Experts of a small language model: 112 xIELU neurons an expert.
Below are experts of layer 3 (counted from 0) of a mixture-of-experts language model. Rows are named router (the router's row for the expert), up (a neuron's input weights, with its number), down (a neuron's output weights, with its number) and show model dimensions 0-127. Each number is 500 + 25 x the weight over its row's rms, rounded and kept within 0 to 999. Numbers have three digits each.
Before each expert's rows: a language model's description of what the expert responds to. This comes from a sample of Wikipedia text that the model never trained on.

# expert 12
Clause-ending commas. Commas ending a phrase or clause before and, which, but, the, plus closing punctuation like ), ", ; in running prose.
router:515454525519496528558536514499475458525512514504531543491456476480456482529500521498495485501510510476557506509486549496503504538542454496487497489521499511503494498457538489521526530457469503499526524550513538526503481527470524489501450521511512518462487511478534490461476497503513459525506482531487527496530479483455480501485533521532482516478525481492506516460517490516512535532512
up7:494470480509471510510504473459595471553465505525483521517467478527530472517485538483501517460497500469509461461523482492525510480511527507513508478537467501470535446519518507497465530476492521477483482454513486498466517477476478474480502506479483477464509503498509501484527466531477512538489476482506529515502498479520504447458498480517470513496474536493525484480490530462472518518504
down7:540490489507512488502505551484544529532522516506516544464476497497489467514521536527465535475497480519464517498489456502487498474494507515529476529540466541474517538467518489485542473497502503497520542486480482473501447537549463492479526513516516492489478471543495482480490462449478472504489461485525522447472500532514493467493518517456502492490540513496528520501523518523470513508493

# expert 13
Unit abbreviations, fragments. Short abbreviations and letter fragments, especially measurement units after numbers like m, km, mi, ft, plus odd name pieces.
router:529468506499465501474512491542500464494520534544506482502491498489524504476450491526503451478562507449542505511505517521487496483487547502482498521480496493487425545464471489475509440508533467495488510509482472532515476486512458485508504475551482490499531523491483476482466469516492541492495491484489513485497516489526499487486460446482522485522479519518537475494479488511514453484508
up1:518480514468493478531517485476522501482498478528504500512500475491500495479502512506484511504504521531459471515531493518530520483475536467534475532481505464457479470537532508492466483549489506524532500465515499504517497499510535478537515527490445521470502504542535509523508538498535493550527448511479486486533447474496504505485473524448489547471563473478518493503473518484468479488540
down1:506499478450484464484508484498533473482514470485509505496473455504513484532522527494495517462530497458492472488450490512495488481517450532518511471460457509448498505497544496507492479479495461514486510463512505444452522511493501527486502486482481536468508519525484418485503522485500532525499509474484495490564489498526539518516469475459489491503485537502510518484499456512505539518523

# expert 45
Name syllables. Middle syllables of foreign personal and place names, often Asian, Slavic or Spanish, such as la, kin, za, shi, after capitals like Ka or Ya.
router:538475488532510509505484487516492516498445453518465528521480517474516489497517521515515476498467519565472465491533518535511472500508461482509532529513527529494519523545495516513483479535476528494559470526484502512481552510470503482477525473480531478450486490524475507475489509532523524552501502491528539515465521517491466486509508526521466502494475494471505488454464506482470491519541
up0:503508533529517528478460495498542481529492498489525505494495490524480561493502520483507464507475496478462444536504507505477515530488569534536534468507486476492515482442471538468522492505507479497523503485492491494482465546527518517538496533548431514465514497471538482528487527530495480489495500518537512504496492493456526478508464471526481504503460478513516529512481515504500498483471
down0:522529560531526548527491507534468509540456508443474521517485480518476529473531480506502511480501506504512503523475530506499484503506530521505482496519500478480486473478468463478516518500488525503509461514504498494523415510521499520520441540520449526464540536463553511514497525497500490484482491494498471497491519497460535484512506477484490488485513503477510507550479487507513519452472

# expert 37
Derivational suffixes. Word-final suffixes -ed, -ly, -ing, -ated attached to stems, as in clandestinely, showcased, extending, plus adverbs like well, very, often.
router:474497508505490516481480549524505515537505471469491537451471484492498498500510516512515501534520531500438482518497490505481503505517505500528461501500543502478498465497518478505539488478463501453480495528491511491523453488497511439477477472511517474471488444491513477454503482516508446474510489504482503492476539501501476492473509488463555483494443532506517523551459526501544510524462
up1:499504493505510483481484505507512525500454507470519520490493508522506537482504549501504540487524554512504509547542485499506526450554473461481481489497521482473480487508533457495501480455485510529530509488495511553526517474504467502511516501510484490494496466495483455484460500514530477486479462467525445527549493536516497509500478520514489472507467493456538450492504508476513486555454
down1:534495496498479498500514518514505490514492495532484513551513466506500478520520490509499494484511514443497513477494552432550561491463505491514486535481553513504541496522523484503557545482503485486480481519478517503490458533507474488520457490472485490527495529481467493473524484490535477547475517491491484531519512482531484509481507509451504480448452468538512477482504515504520508507458

# expert 10
Conjunctions and copulas. Clause-linking words in running prose, mainly "and", plus was, is, or, were, but, who, including, as in "as well as".
router:521494515496542500544543487515510457465531520478499522487472465523493473441549511515475507490479505478513517554486522476536542514508513507514476521475489485505469469450487468503508523489504492490506506489492534492511493498498469476460517501510483516452468478558525491488497471453509458480506502523512494471538491474463466529451467488537491484488534497525499529537482477467494518479467
up7:481500463482492452549488477508508495473493505511471513489460489445518501507492529461508507452501495523529502468504507498441488508489534529487497525523502485520478478500516465539462492537469480513494539512541500498495509522476504450534512480500475499494516527512461515491503467569512485462508447489473518522496557507547537515462478522465520510474493488507490521456516507509472474476491
down7:518510536523492503490507486549479510469535516504483502519491476461476479472549497455503433490512509486523499517512493483528478487522533478547495455511502484517478482464515486495491490487492449515524493570514455451495506497490514484498484511526473518465512475496602516476508492487523484463474487498483533511496534537495505526507512454467493515501481490484505505518467480529481522492499

# expert 14
Mid-word Latinate syllables. Middle syllables of Latinate words after a prefix like con-, dis-, re-, such as cons-ci-ence, subser-vi-ence, ver-dic-ts.
router:509488442552473516477501430497495548478529451476512511485526468501525494504436475519537509502495473486468546519501469533498486523507520527501496489492545462463492512511500500548482497520482487521521526523557516524482515497470479507490542506511505471505472514492513484469522496521504509495526507535504501504469453530549495489483502494500513518507484527492550498468518488492507467438504
up0:484536524506506485518480505478534518500499462504515518477538508495476462509531495511478481528504487458498517469500476531515488563518522512505481540481479509535519475510519539498541497491477509491485488507565539437473490468509533528515500462483500519523500480462498569517546503484490503505505492460476492488525477503506491505498550470559482467475508527505476542493528553500485509488502
down0:489483477494477550495520515486505489460501515468501515519492498433519490501475498504496555481520469566486492500516480481533545475476534533546526489483524510469493525524524541462497482463492492506499498514481483537510503496511509493556511492493567470494511460510499500504503493530482474489499510497504527548534522490488496508466509468460475471504478511528535477481494546503500562543479

# expert 11
Capital-letter abbreviations. Single capital letters in abbreviations, codes and initials, such as U.S., TSN, UAB, W/L/D in result strings.
router:524496513491483486480529488538483516482451505518505468541496484474510495484522517532476519542508517482513516537466509503506467507467524510501514514451486511535497508522563489495523452518535492481506525470463511513490511537549457509513494508538527478505513530527459499544482502476482536513502475501527508472529549540523525536478497514541492502503506540485476487460532490503534516445537
up5:488482507474522486492497460522446500483483513541488459507512477535488506508476488484494500536504517508482485495485530507514519474493506464570536534467499512522542504513479515516439509523524504461557514509438458503463490498510480508510478457510500501510493506519510497502546488463504485496503494502485495498474491481469469502501527590491484518493502479467522485495531555528511543477522
down5:546474460515527489472530464514510510504538513459527514491511512495483489513501519471504515512505452461483481478470471515514459532511519537474504499497560471501504518484508483469506490477465460554442489479501537491523504495543511517463524508503536528507533492524508448540470488541476525486502450528519515506524515525495491529514475499480509523524469514546442500479493509489500491499485